Weights of a small mixture-of-experts language model, trained from scratch on English Wikipedia: vocabulary 4255, 487M tokens.
Below are experts of layer 2 (counted from 0) of a mixture-of-experts language model. Rows are named router (the router's row for the expert), gate (a neuron's input weights, with its number), up (a neuron's input weights, with its number), down (a neuron's output weights, with its number) and show model dimensions 0-159. Each number is 128 + 24 x the weight over its row's rms, rounded and kept within 0 to 255.
Before each expert's rows: "comes after" lists some tokens at least twice as common just before its tokens as in all text; "gets" lists some tokens that make up at least twice as much of what it gets as of all text. This comes from a sample of Wikipedia text that the model never trained on. Tokens count by the router's weight.

# expert 46
comes after: " | ", " ", "–", "| ", ", ", " ("
gets: "1", "2", "3", "5", "8", "6"
router [ 88  96 161 109 122 174 162 110 138 123 153 132  99  83 153 161 156 103 141  98 103 128 120  97 107 135 137 140 135 137 167 152 112  80 133 124 126 149 138 152 143 120 110 120 106  98 112 112 103  85 157 149 139 136 158 180 129 105  88  96 142 125 136 148  90 155 153 129 149 131  87  95 117 151  97 137 135 112 122 146 117 143 154 132 130 120  87 117 157 118 178 105 140 131 103 146 130 109 161 109 151 165  86 129  81 113 163 171 110 119 131 142 146 137 170 143 123 113  84 133 147 117 122 146 144  82 156 158  90 156 142 152 111  84 123 121 136 112 142 143  83 148 111 152 126 158 138 115 147 143 139 139  74 151 157 110 133 116 138 104]
gate9 [114 108 150 165 148 129 122 128 155 129  92 156 132 102 127 127 157 100 125 135 107 176 138 130 116 141 120 145 136 126 130 149 110  62 131 145 136 151 148  99 171 119  81 130  92 171  98 127 125  97 112 152  87 124 177 124 162 138  92 161 165 114 140 165  90 134 128 155 124 149 113 102 120 162 117 132 132 182 100 103 159 125 143 149 108 141 108 136 124 133 172 125 104 119 146 157 120 107 117 158 154 125 161  96 137  73 168  96 136 108 115 136 144 153 124 133 143 121  73 167 154 128 152 156 151 121 157 137 106 167 127 166  79  92 116 151  91 127 127 108 112 129 130 132  89 135 134 147  97 134  97 124  90 110 116 130 137 130 137 102]
up9 [126 124 142 129 140 125 140 107 103 116 163 140 131 146 127 108 110 133  90 123 136 129 152 137 170 138 118 150  97 135  80 128 110 101 148 101  82 149  99  93  84 119 186 185 139 121  93 121  99 136 116 113 124  87 136 131 175 130 170 145 113 101 149 125 156 117 102 108 154 111  97 128 140 112 118 157 127 146 119 129 170  98 112 115 151 106 139 149 119 109 111 121 141 144 158 129 150 104 100 182  96 131 135 134  86 155  93  71  99 144 120 114 107  89  82 134 147 132 120 122 121 129 131 110 116 100 136 155 124 150 107 141 168 136 166 111 158 120 106 108 102 135 138  86 146 121 131 110 102 120 161 106 195  99 114  97  86 125  95 127]
down9 [142  83  73 110 124 151 161 154 112 138 170 192 123 143 126 126  87  85 152 108 131  93 143 123 160  77 102 138 132 114 138 129 138 153 143 139 120 131 116  91 148 108 140 183 148 135 122 172 106 127 103 127 128 126 164 139 121 142 154 159 112 122 150 121 160 126 145 131 170 146 159  85 108  74 138 134 160 120  89 116 113 157  92 207 132 132 153 120 123 123 146 141 126 125 102 145 117 140 111 135 120 135 117 143 100 103 131 123 109 121 140 123 127 110  99 177 156 126 132 121 136 127  69 159 141  90 131 155 118 110 121 122 140 144 162 106 135 173 153 128 127 123  84 126 151 130 114 130 173 119  97 118 143 150 165 106 122 120  88 128]
gate10 [140 111 177 126 125 135 138 100 122 123 133 119 145  83 156 123 114 150 168  92 113 159 128  71 136 115 139 112 127 134 142 172 107 120 141 112 110 128 115 119 150 117 112 150  79 152 120 143 135  97 124 166 128 148 134 125 132  43 119 148 155 134 129 123  69 121 198 121 155 143  87 110 128 166 139 117 133 152 127 118  75 101 139 134 140 136 126 177 106 153 129 124 115 111 107 131 135 130 124 141 146 173 111 138 112 126 173 196 139 148 121 134 133 125 187 117  94 140 136 116 133  97 141 143 106  93 135 197 116 139 169 137 145 125  98 125 107 136  98 138  90 127 139 168 135 132 118 133 113 128 117 130 125 119 161 133 130 163 119 135]
up10 [102 126 137 155 123 104 142 106  70 152 148 129 140 100 129 156 132 127 129 137 135 127 150 112 141 107 163 129 140 123 127 154 128 139 164 136 122 107  89 173 130 120 145 156 128 158 157 139 153 133  96 139 123 118 109 154 154 145 121 159 102 138 161 115  93 137 165 126 161 145 125 108 151 121 143 109 146 121 103  95  73 105 148 136 177 158 124 161  73 171 114 120 140  96 108 136 151 158 111 164 120 137 145 107  95 155 141 185 146 183 111 115 123 125 153 101 134 144 185 109  69 131 148 119  87 156 128 161 108 104 135 187 132 133 143 149 103 135 135 132 140 109 145 158 120 168 111 140  91 141 114 153 127 113 162 154 110 155 112 115]
down10 [125 123  91 129 118  41  63 106 125 123 107  55 161 134 109 102 136 133 136 137 148 118 120 180 152 147  63 122 132 128 109 104 146 121 118 126 133 124 122 127 103 131 122 110 128 126 112 133 131 144  72 115  91  82 151  79 115 148 171 131 127 130 100 158 153 124 128 145 108  82 125 139 153 110 126 131 147 134 126 142 151 144 119 136  88 132 111 124 133 103 119  95 117 166 112 116 130 118 128 126 122 128 115 133 125 149 132 104 180 119 107  71 118 106 112 138 140 131 117 139 121 116 165 105 117 136 110  94 102  96 128  86  86 103 154 123 112 147 133  89 161 124 179 110 118 125  86 132 121 132  87 158 125 139  95 107 144 111 100 121]
gate11 [164 133 115 113 150 112  94  94 171 101 171 100 122 101 142 145 149  95 147 126 120 117 153 120 112 145 109 164  99  84 122 172 138  79 143 147  84 117 148 146 126 146 146 117 125 122 134  67 133  99  95 152 143 110 103 135 147 151 160 110 176  97 151 128 124 125 161 149 136 109  74 177 118 135 154 118  94 120 120 122 115 129 127 124 168 116  93 121 159 134 140  79  98 122 124 160 130 167 137 112  85 110 135 138 142 159 152 136  85 118 131 136 107 137 130 136 125 103 110 114 149 148 132 134 108 176 134 170 138 133 126 117 130  77 125 130 127 112 142 120 139 130 142 114 116 123  87 145 155 155 141 122 125 162 167 154  71 116 167 168]
up11 [151 153  93 140 146 134 111 151 135 103 166 124 106 126 153 111 186 117 180 150 133 160 115 143  98 117 117  99 142 144 102 117 142 109 135 141  70 158 150 112 191 122 135 159 155  93 129 121 153  96  97 167 105 112 113 137 121 157 195 106 104 139 168  84 107 157 115 132 125 151 139 150 110  72 141 138 125 158 104 113 150 160 131 126  96 121 100 104 118 106 116 116 150 127 151 120 151  94 123 102 125 112 114 123  89 124 108 132 127 164 148 116 116 125 113 125 124 101  98 135  96 110 127 166 101 109 146 167 137 140 150 123 145 104 120 164 123 120 105 186 104 164  98  91  98 102 126  86 148 135 106 120 111 110 149 145 147 121 131 130]
down11 [145 122 136 151 110 115  72  80 117 127 119 119  85 116 103 186 176 133 191 152 112 120 127 110 145 123 115 125 144 145 105 123 127 104 181 137 118 146 129 143 113 118 104 122 165 107 127 119 121  67 137 145 115  64 117 159 135 106 161 112 161 149 153 105 181 162 143 131 108 130  86 148  96 133 168 137 141 122 106 128 176 124 115 121 141 147 114 141 110 141 160  90  82 148 157 132  87 148 154 153 120 104  85 111 153 158 151 145  75 147 115 120 102 116 118 130 125 112 134 116 152 125 150 121 134 179 144 174 121 132  86 132 148 117 131 148  98 133 131 121 124 128 167 115 132 126 124 155 136 111 141 103 138 140 122 163 103 134 132 138]
gate12 [123  93 130 117 136 127 115 159 179 139 126 189 108 140 150 136 169  93 119 105 118  97 124 113  89 157  88 117 129 107 118 186 115  85 151 117 148  89 115 162 151  98 141 142 127  87 107 110 108 152 156 185 134 102 164 191 104 130 122  73 169 150 115 127 128 142 130 164 127 123  98 164 107 110 117 151 132 110 177 109  99 135 135  98 161 111 104 100 173 121 112 100  66 124 162 117 122 142 154 120 126 129 134 118  99 128 152 172 128 118 137 139 130 146 117 134 148 127 116 161 150 138 111 140 115 143 157 139 125 132  75 173 104 127 105 126 142 111 128 150 100 144 124 111 128 104 124 133 163 124 147 135 105 144 140 142 147 124 134 136]
up12 [160 145 135 140 152 137  86  99 183 158 127 116 136  92 100 110 138 125 135 124 134 107 163 131 108 118 139 137 127 110 149 166 156 138 122 105 124 146 120 120 123 153 114 155 171 138 130 112 110 121 123 123 143  99  81 156  75 106 143 102  93 160 133  95 115 129 158 121 152  68  99 158 104 158 185 112 129 137 104 138 127 156  98 115 137 146  91 180 101 157 116  90  92 136 184 101 138  93 127 180 133 141 164 119 101 108 137 161 110 148 116 129 138 141 171  86  93 150 130 129  87 120 111 129  80 137 124 141 126 149  99 123 101 101 106 155 101 110 154 146 116 129 106 138 159 120 126 133 126 128 130 117 130 160 175 131 138 144 136 150]
down12 [146 131 148 141 168 142 145  99 177 145 119 142 126 129 107 162 167 176 135 121 183 105 147 126  78  92 119 139 126 129 114 180 111 109 112 128 144 145 107 129 125 148 120 121 136 171  92 104 132 100 132 132 147 133  96 115  97  88 111  79 131 102 107 115 116 113 132  75 138  98  98 145 101 127 189 101 143 166 159 148 135 120  85 127 145 151 136 117 100 161 112 126 104 134 144 109 140  97 162 145 123 139 126 128 161 141 130 110 145 133  97 145 108  89 122  84 103 143 129 110 145 144  99 173 131 160 116 124 116 145 104 130 126  81  82 143 126 123 157 145  99 123  79 112 136 142 124 154 133 158 132 112 111 159 125 121 120 152 183 160]

# expert 52
comes after: "2", "1", " | ", "| ", ", ", "–"
gets: "2", "a", "i", "ic", " a", "1"
router [101 104 160 129 114 183 136 110 157 115 155 140 108  81 150 136 145 104 129 109  87 140 106  88 110 144 149 146 139 151 157 161 128  84 139 128 102 147 147 149 151 121 114 110 118 112 113 116 105  84 165 153 129 128 161 174 148 100 106  99 148 117 132 168 100 161 158 122 142 138  92  97 106 148 104 138 132 119 132 154 118 147 164 144 141 117 114 103 164 121 169 111 130 111  98 143 129 111 161 105 147 146  96 135  96 103 146 174 113 118 135 163 154 149 166 152 125  98  84 127 150 117 107 161 151  99 169 149 102 160 132 148 103  84 108 110 128  98 128 136 102 161  98 154 113 156 136 115 164 138 132 135  72 129 161 113 116 110 140 125]
gate9 [149  86 144 134 110 115 128 146 133  99 138 157 116 143 116 178 140 116 134 121  96 149 141 126 136 183 147 154 140 133 122 143 129 114 129 124 116 150 134 141  81 127 133 102 106 147  94 129 128  71 111 128 170 164 158 120 131 107 132 113  85 131 143 149 133 102 143 114 103 117 115 110 122 142 150 134 165 107 110 170 131 133 135  86  96 180 137  82 134 121 131 169 150 118 137 120 176  88 151 125 149 143  93 123 139  97 162 161 106 135 114 156 118 171 122 140 100  96 100 147 111 147 128 169 171 120 117 122 133 150 110 163  86  96 136  80 127 108 176 134 116 103 143 124  57 112 126 140 120 127 154 170 109 171 108 120 119 149 142 105]
up9 [170 131  83  91 101 116 140 112 110 139 111 127 141 106 151 159 146 138 143  89 116 137 137 106 117  58 117 169 134  85 110 192 142 146 133 123 100 107 134  94  89 109 147  95 116 111 134 114 117 105 103 130 115 130 113 101  93 144  95 122 127 129 145 133  88 128 113 158 104 151 123  94 121 117 102 132 125 165 143 168  81 138  98 182 140 143 162 126 115 138 111 112 131  95 183 124 140 127 108 100 154 107 145 126 145 141 113 101 126 163 138 129 106  94 129 135 129  98 139 154 171 116 151 109 119 134 167 159  87 154 180 175 130 136 159 144 165 145 106 127 144 173 125 144 128 114 127  92 141 107 104 126 131 148 127 132  82 131 133 130]
down9 [126 129 129 132 123 144 134 121 121 111 126 114 142 142 149 137  85 154 120 123  99 158 128 134 149 121  56 144 101  94 114 143 144 113 130 119  92 111 136 171  83 119 128 110  78 134 153 140 117  88  70 105 152 127  84  86 107  81 114 153 119 109 118 153 136 140 144 161 102 117 105 106 141 129 126 101 105 187 125 107 107 148 139 184 186 161 123 159 133 123 135 153 130  96 160 174 164 127 108 128  96 134 132 124 130 134  98 100 138 143 147 156 125  90 141 117 156 121 139 113 100 130 124  98 110 166 127 121 129 120 188  86 120 130 112 115 125 125  76  98 170 155 155 128 132 148 127 113 122  99 139 147 130 112 131 128 142 161 164 134]
gate10 [110 129 141 175 186 137 103 121 108 125 105 156 121 113 148  80 120 128 123 109 126 145 100 126 120  78 103 117 151 135 119 147 112 105 123 117 123 182 113 110 158 156 111 102 110 152  80 107  67 146 149 172 127 131  99 142 126 147 128 110 109 130 134 138 138 161 168 162 121 151 134 152 141 149 105 116 164  68  97 140 151 116 139 146 113 114 126  79 134 112 120 131 136 123 112 111 134  96 137 115  95 129 138 130 140 107 156  98 197 138 124 113 135 159 143 139 116 107 121 150 124  99 170 130 136 105 122 107 131 173 111 108 105 177 136 143 151 101 172 154 144 145 138  86 112 119 171 118 123 104 119 126 144 187 156  89 120 133 148 110]
up10 [170 122 109 113 130 141  91 123 121 111 137 118 106  98 111  78 126 148 171 166 109 144 138 146 123 131 130 131 129 173 106 147 136 131 109 126 178 111 127 118 153 135  77 130 179 121 143 106 163 133 186 139  82 160 141 116  99 138 116 119 142 148 126 164 126 150 101 150 124 117 109 120  76 140 153  93 128 132 141 115 110 146 147  87 112 146 123 156 128 124 104 112 100 151 128 137 124 195 141  92 140 137  89 120 135  97 114  87 144 183 129  91 123 135 105 174 103 102 134 140 154 121 104 143 101 132  94 129 124 122 103 129 130 122  79 178 111 109  74 129 120 102 137 177 141 136 137 134 131 156 103 115 146 153 108 134 132 126 159  89]
down10 [124 106 152 132 102 115  98  96 123 162 106 139 152 128 139 137 136  98 131 125 104  98 102 154 153 151 160 159  83 124 110 133 128 122 179 115  86 140 107 138 113 109  91 113  98 116 135 129 128 117 142 128 105 111 159 118 134 112 139 134 153  85  77 123 109 191 115 104 157 127 133 145 141 144 113  92 138 150 152  97 136  87  73  97 158 133 148 123 158 153 135 112 131  93 122 144 101 159  95 135 140 187 130 115 106 129  82 137 142 154 123 129 145  87 116 171  74 146  86  96 125 165 108 132 128 131  72 103 157 121 129  83 162 111  92 111 146 131 140 127 126 121 119 161 138 132 150 134  97 116 118 124  99 133 125 153 117 102 167 142]
gate11 [ 70  71 124 156 124 146 147 132 137 130 111 140 113 153 139 107 115 143 135 150 107  98 106  95 134  79 142 100 124 160  95 114 118 107  64 140 157 111 138 177  82 106 144 153 133  88 174 104  88  76 127 154 125 111 134 116 152  98 134 115 139 101 114 141 131 131 119 111  73 129 129 152 176 125 106 159 133 106 157 138 138 178 108 158 131 149 146 106 147  88 167 117  87 150 115 143 103 101  97 127 131 122 120 118 113 115 114 114 157 129 126 143 135 174 140 130 143 113  98 125 155 124 133 167 109  85 125 129  95 130 108 102  98 143  99 132 128 141 115 142 173 125 138 155 123 119 122 146  84 176  91 130 111 113 116 119 125 117 140 141]
up11 [118 137 122 156 145 133 125 121 111 120  98 118  89 128 107 122 125 160 138 136 146 108 134 156 129 166 139 154 137  68 173 135 117 109 153 107 117 133 158 106 110 186 134 159  93 180  95 135  98 118 147 155  89 139 134 173 107 112 112 119 106  88  73  97 134 148  89  99  86 115 134 151 102 123 137 102 144 116  94 152 116 156  88 104 129 145 137 130 113 129 160 111 101  77 147  78  98 135 134 168 130 146 140 119 119 106 111 110  83 127 112 107 173 188 105 114 130 133 125  86  99 136 123 162 130 104 155 111 129 150 118 142 121 100 119 127  96 105 127 118 149 103 111 117 135  98 102 121 146 111 135 156 102 133 107 148 113  79 118 134]
down11 [168 139 155 137 103 170 144 111 134 141 110 118 114 151 121 149 148 113 130 102  93 162 128 125 156  87 116 136  85 154 137 127 124  96 144 109 183 135  94 141 128 111 156 101  89 185 157 132 124 116 141  91 107 134 128  82 160 119 133 111 113  87 143 119 129 155 149 124 104 140 139  97  86 143 116 147 166 143 105 151 147  95 123 169  86 102 129 134  93 117 135 134 108 124 151  98 143 135 101 159 155 181 108 155 170 140 103 157 123 142 125 158 184  84 129 152 107 137 131 131 121 127 119 139 129 117 168 112 114 104 153 170 122 133 127 106  91 123 154 142 124 172 118  74 158 124 101 113  92 134 129  97 107 144  99 149 141 126 144 111]
gate12 [130 166 111 110 102 122 107 104 117 111 133  98 134 150 163 106 105 115 132 148 133 150 101 105 114 114 115 114 111 166 142 167 137 128 115 117 147 123 103 122 144 128  93 124 117 152 117 116 149 114 122 177 134 128 144 146 187 154  72 135 156 173 106 123  69  93 126 202 155 131 156 138 136  95 134 159 143 129 134 134  97 152 158 131 136 117 166 151  92 131 110 123 152 117 101 117 115 149 104 121  86 111 164 153 110  96 136 126 120  74 128 133 103 123 164 113  95 148 121 109 141 134  96  90 143 132  91 121 139 120 172 157 134 140  86 108 127 143  91 123 110 113 141 184 107 173 155 149 121 121 118 161 123 147 138 155  95 156 112 131]
up12 [101 161 137 122 153 133 147 116  91  92 141 116 135 115 149 108 106 185 141 137 120 168 177 117 102 123 149 132 116 144 104 121 122 153 132 179 114 136 101  75 126 145 142 147 175 124 134 142 125 110 114 114 118 143 149 126 139 159 110 136 115 139 140 103 101  87 127 126 138 145  95 131 122 128 118 143 152 141 145  55  98 107 145 159 101 143 124 140 114 131  75 119 198  94 119 117 150 123 141 102 162 147 131 169 158 164 114 138 154 144 138 103 111 162 110 135 112 143 154 118 121 133 105 170 158 134 122 120 125 150 116 112 105 104 137 164 176  90 131 146 138 184 114 143 137 150 103 115 163 140 145 139 138 194 126 145 146 130  97 161]
down12 [125 158 110 107 132 162 132 116 156 133 172 149 123 145 114 131  96 138 146 113 124 145 153  97  71 158 165  94 143 128  87 102 130 128 140 124 133 107 130 113  80 114 146 116  99 123 108  99  98 149 134 148 157 123  87 138 160 118 121 193 148 130  76 101 176 149 154 134 125 150 126 142 160  83 120 160  55  99 172 140 127 154 109 101 136 123 167 135 138  92 120 173 172 136 119  94 110 139 131 112 148 123 129 125  89 108 117 125 157 128 106 134 105 103 171 139 153 119 140 129 114  94 136 111 162 116 128 139 141 167 104 138 118 133  99  92 126  99 120 140 153 119 132 165 109 123 149 102 141 150 155 138 146 146 154 157 106 122 107 102]

# expert 38
comes after: " |", ".", " |  |", ")", " =", "==="
gets: "\n\n", "\n", " The", "The", " sp", " that"
router [108 106 171  98 136 167 136 144 132 134 149 140  97  89 167 151 183  92 141 122  96 117 108 108 115 135 166 132 152 161 166 167 140 106 130 109 116 137 131 130 117 118 111 119 135 107 120 120  88  95 164 139 139 129 154 184 122 125 121  78 130 154 151 123 108 132 145 125 150 101 113  98  98 132 124 144 150 117 149 165  80 131 160 155 138 135 127 140 155 103 135 105 129 113 111 128 142  84 185 118 137 147  89 132  74 125 158 161 128 121 148 145 168 144 197 172 124 109 121 143 145 118 107 149 126 109 142 161 107 138 126 151 105  99 122 109 113 107 139 158  68 136  84 150 134 160 120 108 147 138 149 120 108 120 158 136 132 105 151 134]
gate9 [111 106 127 100 134 141 108 113 107 141 125 138 112 132 101 163 184 119 188 126 120 129 130 124 159 149 146 144  90 165 171 149 125 153 168 113  92 127 110 133 171 129 165 181 172 128 154 136 133 122 107 109 114 117 122 171 120 157 111  89 118 171 134 112 153 130 118 128 224 102 139  78 151 172 134 117 129 119 124 155 176 131  79 151 135 113  97 140 128 112 125 148 130 148 123 181 169 132 141 111 120 128 125 126 128 115 136 109 134 135  82 117 136 114 150  85 121 119 152 142 140 150 145 116 113 141 100 121 123 153 136 175 106 153 105 129 118  99 150 105 125 138 126 150 123 137 138 141 131 155 130 146 126 165 165 124 115 121 140 176]
up9 [132  99 127 154 139 156 134 110 141 127  94 133 182 121 114 212 141 123 128 140 161 133 164 130 144 120 107 107 155 160 136 106 124 152 165 164  80 143 125 176 166 167 151 127 139 159 140 102 103 145 158 162 138 117 126 183 109 143 148 135 150 134 123 118 161 123 135  90 124 116 148 130 107 117  95 133 135 112 112 123 147 142 125 111 136 152 159 109 166 140  91 157 132 115 141 138  88 128 111 170 123 104 138 115  82 132  88 119 134 137 160  95 144 141 148 163 138 139 162 177 105 172 132 161 143 173 128 131 147 151 110 126 115 115 112 132  87 130 129 113 154 121 128 183 145 123  99 130 124  77  81 106 120 131 123 138 157 144 124 140]
down9 [108 110  97 136  68  96 148 123 154 128 151 127 140 135 123 124 117 164 111 100 137 151 126 116 120  90  91 131 144  94 110 121 125 139  80 152 131 150 134  80 152 143 143  84 118  89 119  96 139  98 118 128 163 151 107 114 144  71 113 120 114  92 128  90 118 125 114 139 111 135 152 164 142 111 101 144 138 150 106 107  94 104 145 157  98 104 118 122  83 114 109 105 158 122 125 115 120 102 115 181 137 107 147 126 143 150 139 154 109 157 180 135 154 138  98 117 124 133 170 148 138 129 155 136 116 136 120 119 115 112 119  77 120 143 145 170 151 143 107 177 100 125 123 126 104 136 164  59 156 133 128 143 116 118 114 116 200 144 137 100]
gate10 [ 73 127 118 112 112 117  76 154 109 164 118 138 119 116 158 144 132  97 144 113 135 161 132 128  64 135 135 147 148 117 146 150 148 128 123 158  68 142 155 184 134 131 123 104 127 157 129 148  95 129 168 102 135 108 179 130 111  80  87 142 123 100 147 105 136 114 150 127 115 166 125 118 131 175  70 116 167 109 138 151 131  98 147 141 130 132 105 118 139 178 127 126 148 108 154 114 129 117 129 140 146 144 110 126 109 124 120 158 113 121 185 154 105 153  78 154  85  96  96  97 119 114 141 114 143 127 141 155 173 142 122 104 100 118 153 126 145 150 124  95 138 135 100 152 134 180 109 139 111  79 135 141 130 145 111 123 109 132 116 131]
up10 [111  96 123 110 178 132 133 142  65 130 157 117 137 142 123 109 137 110 117 137 134 132 120 130 132 139 133 145 148 144 111 129 133 127 125 140 111 145 123  93  83 173 104 110 170 168 127 129 139 170 173 104 143 133 126 168 147 143 157 106 118 184 104 117 138 155  98 176  63 114 122  94 170 111 148 131 120 127 125 143 139 108 112 129 104 183 144 171 140  73 133 139 109 154 133 114 116 114 142 145 110 130 129 138 134 133 147 115 113 122 107  94 134 110 153  87 129 138 167 142 110 149 165 107 123 116 124 113 176 135  92 102 159 172 150 143 110 124 104 118 111 111 139 163 154 202 102 158 155 111 117 104 134  99 122 161 152 111 127 129]
down10 [ 92 142 124 156 141 114 136 155 101 134 110 115 146 115 170 132 110 119 130 134 133 149 106 102 150 114 117  85  81 140 107 141 134 121 153 179 174 116 149 136  74 152 136 157 179 153 121 148 101 145 171 104 169 134 121 182 121 115 149 139 134 160 150 127 148 115 144 165 130 150 141  96 155  63 134 127 129 125  86 127 105 129 133 149 111 105 118 137 163 129 129 144 136 128 150  88 107  92 161 135 106  96 107  65 115 154 140 138 157 145 118 141 132 128 162 129 118 171 151 139 117  98 127 123 146 106 104 120 110 148  69 102 102 161 110 172 116 122 161 148 110 116 154 162 145 116 121 154 147 131 162 142 123 136 156 134  99 121 151 163]
gate11 [135 104 172 129 103 125 117 121 149 137 154  99 126 124 131  94  79 121 149 124 135 120 116 137 142 126 107 144 123 132 126 143 114 116 135 120 144 157 182 134 116 111 174 126 159 126 103 156 102 147 117 144 114 177 130 130  98 116 107 104  94 141 164 128 108 116 154  78 163 135  97 144 119 166 151 138  85 119 141 111 135 144 143 161 143 114 102  87 159 107 115 116 105 138 122  92 141 138 148 119 131 104 166 147 151 159 112 134 144 166  96 100  71 115 151 122 157 157 136 157 147 202 134 144 115 116 126 122  84 125 107 145 158 136 190 151 100 147 125 147 155 119 151 132  82 177  96 157 113 138 120 101 112  81 154 120 146 139 105 107]
up11 [122 162 157 103 106 149 112 151 149 157 165 156 121 112 105 155 174  87 143 141 185 128 165 146  90 118 133 138 128 111  79 121 110 156 180 136 142 117  93 121 127  85 185 112 116 100 158 120 134 134 122 117  97 144 118 147 113 141  73 109 130  89 135 101 117 108 168 134 167 149 140 123 129  96 156 103 128 134  84 121 109 117 145 140 107 142 168 149 125 134 133 133 126 170 131 118 102 105 136 130 112 111 168 130 120 138 140 164 147 109 141 107 151 130 153 116 113 121 149 148 101 143 148 129 123 147 119 140  88 125  89 170 101 136  95 165  98 147  77 138 110 154 147 139 149 169 139 164  99 167 122 153 142  86 136 158 135 128 135 112]
down11 [120 148 149 180 107 135 135 123 174 150 107 124 103 152 157 157 116 146 141 127 168 147 117 113 129 126  93 177 138 135 103 113 120 141 138 144 152 100 116  97 114 106 120 149 127 173 127 143 142  98 102 125 109 125 126 152 182 120 140 147 166 105 132 123 112 134 142 133 115 159 116  61 156 112 128  98 134  85 101 134 124  93 145 134  88 114 137  97 153 127 124 107 141 130 129 127 129  77 139 159 128 108 134  91 123 169 184 120 109 119 155 115 151  90 142 111  72 143 116 157 124 127 145 133 186 100 106  79 130 129 124  87 156 122 148 107 141 140  65  96 123  85 147 175 122 124 115 119 133 111 167 145 124 131 150 144 130 116 147 105]
gate12 [131 148 134 103 161 157 144 125 127 109 115 156 155  84 134 161 125 118 161  91 113 170  92 117 129 118 156  83 129 142 148 154 151 129  95 160 112 146 122 146 123 124 149 119 120 133 113 138 199  68 137 118 105 126 151 119 132 105 137 138 112 109 153 106 140 110 150 112 127 108 113 131 116 127 125 113 118 153  95 119 156  95 114 136 151 115 118 131  97 117 159 114 104 144 119 148 105  80 109  86 116 183  88 156 171 142 138 145 117 120 116 177 155  88 125 176  96 155 125 134 116 123 101 124 138  80 135 117 125 118 115 108 153 110 129 156 121 147  95 106 161 175 144 134 101 140 146 158 111 188 119 172 106 100 150 134 164 100 147 137]
up12 [123 111 138 124 103 136  79 119 106 145 111 150 132 143 181 103 149 156 125 142 146 122 149 125 160  84 141 117 118 101 154 144 124 172 128 132 139  99 112 141 143 105 173 164 118 101 156  92 134 135 136 124 105 104 127 150  98 124 113 149 150  56 162 128 111 129 120 117 130  97 138 110 171 126 130 122 121 145 140  84 108 136 137 145 128 140 109 129 111 121 138 122 187 113 126 126  99 118  99 138 156 115 152  73  99 100 103 122 166 146 147 123 165  97 140 144  92 129 132 100  75 144 126 147 126 150 112 166  83 133 135 142 153 148 135 114 138 120 128 174  80 107 126 113 130 108 168  67 169 123 112 110 177 146 118 125 139 118  99  86]
down12 [157 144 126 119 103 154  96 129 114 166 103 119 110 141 139 139 165 121 159 167 107 116  76 220 147 105  77 156 159 140 116 126 116  86 150 114 132 137  90 111 150 154 108 154 159 123  62 138 118 133 132 133 100 119 104 137 120 151 130 127 123 154 164 122 166 143 169 163 147 136  67 127 128 129 122 115 172 129 166 100 125 127 134  99 113 101 104 154 124  88 124  87 169 139 137 138 100 154 125 134 120 132 144 154  89 148 151 148 142 119 133 139 123 134 163 151 137 118 149 131 120 112  90 126 131 146 124 167 141 110 125 158 132 130 104 145 116 128 131 109 107  91 124 136 129  89 184 126 168 141 120 169 143 153 129 118 124 104 144 132]